Experts of a small language model.
Size: width 256, vocabulary 2048, 23M parameters.
Experts: 32 experts in each of 5 layers, 1 pick a token, a sigmoid router, a shared expert of 384 neurons.
Training: 633M tokens, 4774 steps.
Below are experts of layer 4 (counted from 0) of a mixture-of-experts language model. Rows are named router (the router's row for the expert) and show model dimensions 0-255. Each number is 128 + 32 x the weight over its row's rms, rounded and kept within 0 to 255.
Before each expert's rows: "gets" lists some tokens that make up at least twice as much of what it gets as of all text. This comes from a sample of Wikipedia text that the model never trained on. Tokens count by the router's weight.

# expert 7
gets: "n", "i", "a", "ia", "ian", "an"
router [ 96 166 108 111  49  82 153  69 165 140 142 132 125 120  94 127 161 107  86 129 153 133 117 147  92 102 171  79 149 136 110  85 157 114 111  37  82 127 128 155 121 138 125 125 125 177 122 127  70  97  69 126 216 126 134  71 131 159 166 132 182 108  67  97 149 164 136  80  54 137 115 117 108  61 125 118 214 148 122 140  99 128 122 103 112 130  78 179 132 188  65 166 137 148 138 175  92 104 122 167 105 139 138 140 115 107 105 153 145 138  98  87 132 128 133 137 118  69  52  66 135 172 159 139 157 166 152 139  89 136 106 149 145 154  74 103 112 123 206 186 139  85 146 138 187 163 165 142 121 116 143 114 139 140 176  86  74 162 158  98 117 111 104 117  87 113 132 167 144 103 139 123  46 138 153 120 139 107  97 132 126 172 121 100 116 168 151 145 131 111  70 108 119 120 110  97  96 145  84 173 157 115  89 138 108 118 132 143 114 145  86 115 159 102 136 108  92 146 153 123 102 172 154  79  87 184 159  96 124 159 142 159 117 128 106 133 172  94 128  88 149 132 125  50 142 144 131  69 138  97  90 151 157 171 124 176]

# expert 11
gets: "or", "il", "al", " the", "ial", "ary"
router [102 126 122 105 129 125 162 141 125 113 136 136 145  61  91 134 126 131  95  74  96 135  70  96 146 143  88  30 126  94 137 170 106 168 123 143  97  99 190 106  97 154 189  72 128 153 172  78 138 121 156 145 161 148 153 139 176 120 123 110 185 125  95  54  82  87 129 143  99 103 111 123  73 125  82 149 130 147 132 109 139  99 127 137 158 125 163 138 170 162  96 213 127 126 112 158 152 106 168 132 172  90 111 157  94 144 124 145  68  71 107  34 134 164 211 157 123 123 223 131 146  89 104 149 115  79  98  69 133  96 133 106 117 151 147 169 156  87 136  90  99 110 151 127  69 160 135 120 146 111 121 105 104 103 149 118 131 131 122 149 145 132 154 150  81 102  75 166 160 147  46 107 143 105 105 109 148 132 180  72 127 111 125 105 101  95 131 141 127 154  75  71 111 150 150 127  77 122 113 152 125 103  96 145  89 141 156 149 139  98 105 149  95  89  95 111 144 166 172 117  92 120 162 134 166 170 168  74 139 117 151 139 111 114  70  73 183 129  73 186 117 165 131 113 163 109  74  81 133 117 160 105 151 115 126 117]

# expert 27
gets: ")", " |", "ie", "I", "ly", "ine"
router [121 165 125  62  72 136  97 121 120 106  92 162 120 123 128  84  92  84  99 129 133 153  80  48  78  72 125 124 169  95 135 120 101  96 144 161  66 193 138 111  85  92 110 137  50 169  67 159 159 136  91 156 149  49 176  89 145 174 113 138 151  86 102 126 140 144 161 156 123 117 163 147 138 140 102 194 116  87 154 143 158  65 135 150 120 121  69 151 145 170 153  94 122 122 154 157  87 177  67 148  51 158 146 153 126 137 147 159  79 115  73 156 159 124 194 137 127 105 115 154  85 103 147 119  91  74  94 116 115 135 156 138 138 147 114 207 107  95  98 136 145 166 109 102 138 167 105 115 113 125 114 147 101 145 172 172 158 100 155 106 103 133  98  98 125 123 134 131 121  51  79 120 164 183 133  87 140 114  98 138 138  70 118 146 101 111 130 178 128 153  97 110 129 100 143 122  79 145 152 127 127 186  85 164 171 111 135 131 106 146 149 152 114 167 122  55 170  41 145  85 130 127 141 142 158 135 122 126 147 145 192 128 109 119  89 109 104 138 134 114 130 149  93 158 191 122 174 114 151 175 187 144 142 139 153 166]

# expert 14
gets: "th", " st", " St", " D", " T", " Th"
router [198 124 158 113 124  72 193  78 161 149  71 109 117 168 119 112  90 138 167 115 110 163 115 147 105 111 182  88 111  83 130 112 195 117 154 132 124 179 120 174 137  97  86 153 121 150 138  83  90  62 126 168 144  97 121 100  90 137 145 152 158 118 158 151 164 193  92 104 130 150 187 117 147 143 138 132 165 121 101 119 175 139 171 105  78 173  95 110 168 131  95 110 137 139 147  63 159 134 125 154 145 113 150 111 158 135 165 125  96 107 102 147 182 107 181 161 173 169  81 117  85 160 111 174 173 118 114 106 114 180 143 111 142  65  94 144 182 122 100 129 145  52 156 123 150 126  96  98 160 114 206 155 140 170 146 177 100 113  93 182 110  57 144 168 114 128 162 131 110 111 133 163  93 163 138 139 130 138 180 180 151 104  71  89 106 119  98 145 134  92  95 118 124 151 176  78 128 146 157  93 104 106 135 152 133  90 124 151  70 113 166  83 104 145 185  89  97 151 151 213 118  75  97 176 150 127 159 107  74 144 142 106 124  98  97 116 100 116 134 100 111 152 125 125 161 110  57  99 188 151  78 135 130 153 127 134]

# expert 30
gets: "y", "ke", "\"", "re", "\n", "me"
router [146 143 104 105 120  94 136 102 119  75 142 149 168 126 101 124  60 133 139 104 144 154 130 141  97 153 153 102  88 100 147 112 141 132  68  66 114 100 174 110  80  93 132 105 148 108  77 182 153 146 104 152 104 142 140 174 142 179 145 167 133  63 118 108 127 103 133 112 120 149 129  98  99 148  94 197 142 131 153  88 153  82 124 126  93  97 121 123 149 166 128 107 205 147 116 125 124 162  99 167  77 128  98  44 130 139 134 135 137  77  51 147 117  99  78 198 163 153 112 125  97 145 154 162 139 155 143 160 121 195 114 113 193 160 123  80  97 165 149 171  92 145 144 126 114  88 131 128 144 171 112  94  94  86 156 136 111 176 182 117 164 136 141 107 113 154 147  86 131 137  87 140  95 201 184 189  86 142  89 116  85  87  97 138 152 152  97 184  66 121  93  96 116 117 189 114 139 114 141 122 108 191  71 135  70 126 192  94 107 172 137  82  82 156 144  85 109 108 123  95 152 123 141 166  93 130 189 133  93 158 197 134 119 157  94  97 157 137 164 144 128 130 120 147 106  70 135 130  91  67 153 177 106 148 126 112]

# expert 9
gets: "s", "as", "z", "os", "es", "ran"
router [122 104 140  91  72  54 202 146  84 118 123  97 185 152 142 157 107  76 142 115  65 185 136 121 108 105 117 125 114  93 128 137  72 157 105 188 145 146 101 105 103 159 108  91 167  97 121 161 132 126 154 141 119 120 141 161 167 174 118 127 120  99 124 147 161  64 131 142 159 155 105 138 157 128 121 166 144 111 126 124 120 121 131 107  92  80 109 132 153 118 104 143 167  74 145 115  92 165  85 170 108  87  95 139 116 173 146 132 113 102 105 112 143 149  97 207 129 131 207 117 113 187 143 129 108 188 123 148 102  97 119 130 125 168  81 153 133 147 151 101  86 143 151 146 146  17 167  99 136  66 129 139 149 139 139 126 120 142 149 124 165 110 147 127  97 136 162 149 103 131 114 111  91 116  96 132 110  78 131 141 158 137 177  76 136 156 112 134 112 165 112 126  95  96  94 179  78 142 110 139 177 201 128 188  94 122 126 125 154 105 144  62 122  71 105 109  84 189 166 209 158 172 153 148  81 146 166  85 113 132 157  56 116 163 132 150 128 182 121  92 159 111 139  63  69  98 173 141 174 194 162 137 138 182 152 138]

# expert 17
gets: " H", "ing", " He", " Ho", "ard", " for"
router [124 151 127 112  58 108 112  62  76 152  96 158 113  87 140 138  56 150  92 111 116 103 143 101 206 113 113  91 127 110 139 128 189 110  86 107 142 161 169 189  96 134 127 173  69 132 118 146 126 100 122 139 111 107 121  79 108 185 111 159 113  88 106  86 155 139 116 135  74 101 141 164  99 101 171 102 151 136 135 154 138 141 181 120  83 150 114 136 158 174 123 155 173 106 110 121 130 156 112 127 106 103  68 209 113  82 167 120  74  87 129  74 154 141 153 183 153  56  88  93 148  83 129  78 130 140 140  37 141  89 174 136 132 105 143 138  68 114  97 220  99 141 145  85 153 101  78 118 138 134 108 109 100 128 146 136  69 157 171 107 138  92  86  94  54 131  71 147  77 111  76 118 139  77 161  92 137 181 136 140 145 103 109 137 143 139 139 149  88 133 102 149 172 148  86 135  87 156 111 128 120 115  89 145 117 136 175 138 118 151 130 125  76 175 140 122 158 118 103 183 117 117 131 148  72  85 109  99 134 134 160 116 140  70  88 106 149 146 157 128 177 121 146 106 134 114 115 145  85 130 140 129 193  74 137  73]

# expert 26
gets: "le", "s", "S", "U", "tion", "re"
router [153 135 123  96 105 127 178 157  82 107 145 162 187 163 139 143 159 117 163 179 176 147 122 129 150 136 149 103  94 126 124 137  97 153 171  67 117 180 174 166  75  93 178 115 138 131 123 148 113 109 126  79 197 136 106 115 135 161 120 141 190 125 146  62 100 165  96  98 117 134  74 113  92  85 166 107 176 139 161 121 174  91 148 108  97 104  90 154  92 145 141 150 172 123 128  72  72 200 134 158 141  94 129 132  96 124 105 148 110 174  66  96 137 123  88 156 175 108 100  57 176  63 113 165 162 164 111 141 151 130 160 142 131 131 114 121  84  84 153 143 156 188 170 157 166 142 124 102  68  52 129 107 141 115 136 158 133 151 134 193 176 157 103 173 138 142 115 130 155 120  67 172  81 148 119 129 160 115 106 165 119  88  87 134  65 111 149 142  84 164 118 131 134  69 109 125 130 101 161  92 175 112 117 161 123 160 177 205 112 135 105 133 101 153 161 130 120 150 157 143 120 111 153 157 126 160 166 105  96 109 124 140 117 110 130 109 113 113  83 124 163 149 184 107  83 164  54  88 119  96 175 176 142 175  99 191]

# expert 5
gets: "ta", "ma", "ha", "hi", "ba", " Ma"
router [155  86 126 114  90 152 153 101  78 126 147  67 155 110 172 131  77 116 112  94 127 167  89 107 120 146 156 149 127  98  99 118  89 138 144  81 107 124  98  82 118 120 168 174 148 146 151 153 122  81  43 130 141 108 120 135 138 153 132 174 192  77  44 153 155 164  87 128 131 182  98 118 116  98 130 169 155 148 107  66 125 154 145 125 137 124 145 156  88 182  84 126 152 182 104 127 104 152 120 121 104 153 169 125  95 108  73 154  80  82 158  70 158 104  85  85  88 199 153 177 140 125 197 146 122 142  72 163 136 190 138 138 115 119 109 148 173 147 147 121 124 148 194 121  69  95 136 113 123 144 104 106 154 115  93 147 100 130 169 164 117 155 138 185 168 121 114  95 156 116  87 118 123 160 125 170 155 167 206 129 123 145 149 160 131 133 171 107 140 132 127 122 138 138 110 126  82 174  94 134 160 126 139  51 117 137 155 140  75 145 114 110 155 133 108 154 153  68 121 187  69 152 111 109  33  93 115  97 111 176 160 122 142 140  62 147 144 149  81 145 148 108 133 125 117 129 157 107  78 154 133 151  54 193 138  87]

# expert 25
gets: " ", " M", "m", " G", " 0", " J"
router [135 158 176 124  62  78 140 113 135 101 133 186 152 161 107 159 119 139 142 149 112 126 151 152 126 120  95 117 103 132 154 103 153  92 110 122 107 108 148  79  72  97 162 191  82 178  98  51 117  99 125  92  91 158 169  81  91 139 100 143 150  71 106 108 141 184 128 117 120 139 117 131 127 153 132 124  84 126  81 173 120 130 203 116 143  81 159 112 118 177 132 111 105  96 123  46 143 144  74 168 108  96 118 208 169 141 136 112 121  93  99  95 163 122 217 104 156  97 128  72 119 106 131 136 161 158 104 117 114 119 172 159 123 163  87 119 129 121  81  92  45 146 142  82 201 185 147 138 156 158 164 134 156  74  91 108  97  98 108 168 131 131  98 158  98  99 120 109 111 102 187 139  86 132 147  63 204 144 174 164 141 136 127 129 197 157 140 121 135 145 134 126 137 137 148 145 110 109 108 116 117 129  61 158  49 105 158 138 167  89 125 134 125 115 140 185 178  73 102 117  73  95 172 154 105 147 167 141 102 102 145  80  94 123 128 107 140 150 126 163 125 158 109 172 165 146 150  81 100 112 142 157 161 149 141  84]

# expert 31
gets: "d", "al", "x", "ed", " Al", "ig"
router [183  68 109  99 138  91 128 134  77 115 100 141 137 109  82 169 125 115  98 113 148 144 111 153 150 111 120 131 125  90  98 136 103 143 114  81 169 126 123 105 138 131 144  93 146 117 102  91 141 131 121 171 124 129 119 113 163 175 170 131 181 149 125 156  69 143 176 112 125 111 187 145 111 116 124 122 109  87 107 148 184 158 110 146 135 172 148 120 119 160 177 141 115 142 118  55  99 143 166 188 161 130  88  32 113 149 139 157  85 190 158  48 114 169 109 167 195 107 166 106 179 100  99 158 156 141 126 120 140  47 123 126 157 182 158 137 115 158 133 175  90 127 124 152  81  55 150 152 132  97 149 130 158  68 205  92 116 116 133 165 149 114  87 102 107 151 140 136 139 113  96 132  80 142 138 159 120  94  74 144  88 153 123  82  83 104 136 185 111 140 128  72 149 107 140 123 109 129  45 112 166 155 139  94 123 175 148 115 134 147 162  73 112 129 147  86  86 157  96 191  93 178 108 102 151  85 126 140  70 152 162  54 138 184  97 106  88 134 131 137 206 134 135  96 129  88 128 122 196  91 134 159 132 158 131 143]

# expert 20
gets: "ed", " |", "st", "ated", "ing", "ted"
router [132 154 111 153 151 158 160 140 122 135 100 174 107 123 119 129  75 122 100 154 161 184  73 182  90  37 140  99 162 102 159  77 122  88 111 162 116  85 135 106  58 127 136 172  59 127 142 144 113 150 144 101 150 118 158 154 158 165 167 196 128 105 134 125  67 141 102  96 116 111 105  81  82 109  93 120 117  63 167 143 141  89 107  81  86 191 165 118 142 153 136  96 167 139 126 138 111 202 152 129 144 144 119  99 157 120  82 148 147 138 102 127 108 161 109 107 127 119 149 105 139 158  85 178 181 134 165  97 170 127 161 134 158 149 134 144  76  85 121 118 134 142 158 120  82 181 136  84  79 125 185 137 130 170 159 115  99  66 146  67  81  91  93  87  72  92 127 139 167 101  69 128 121  89 108  88 191 136 128 137  78 100 112 130 135 123  92 159 158 172  92 132 176  79 142 133 174 141 115  94 137  91 104 140 109 117 113 141 163 166 141 146  90 177 145 166  97 109 152  99 118  90  93 165 118 150  86  91 104 168 132  78  99 167 110  88 109 159 122 161 107 140 108  58  87 103 147 121 216 105 145 122  83 176 145 128]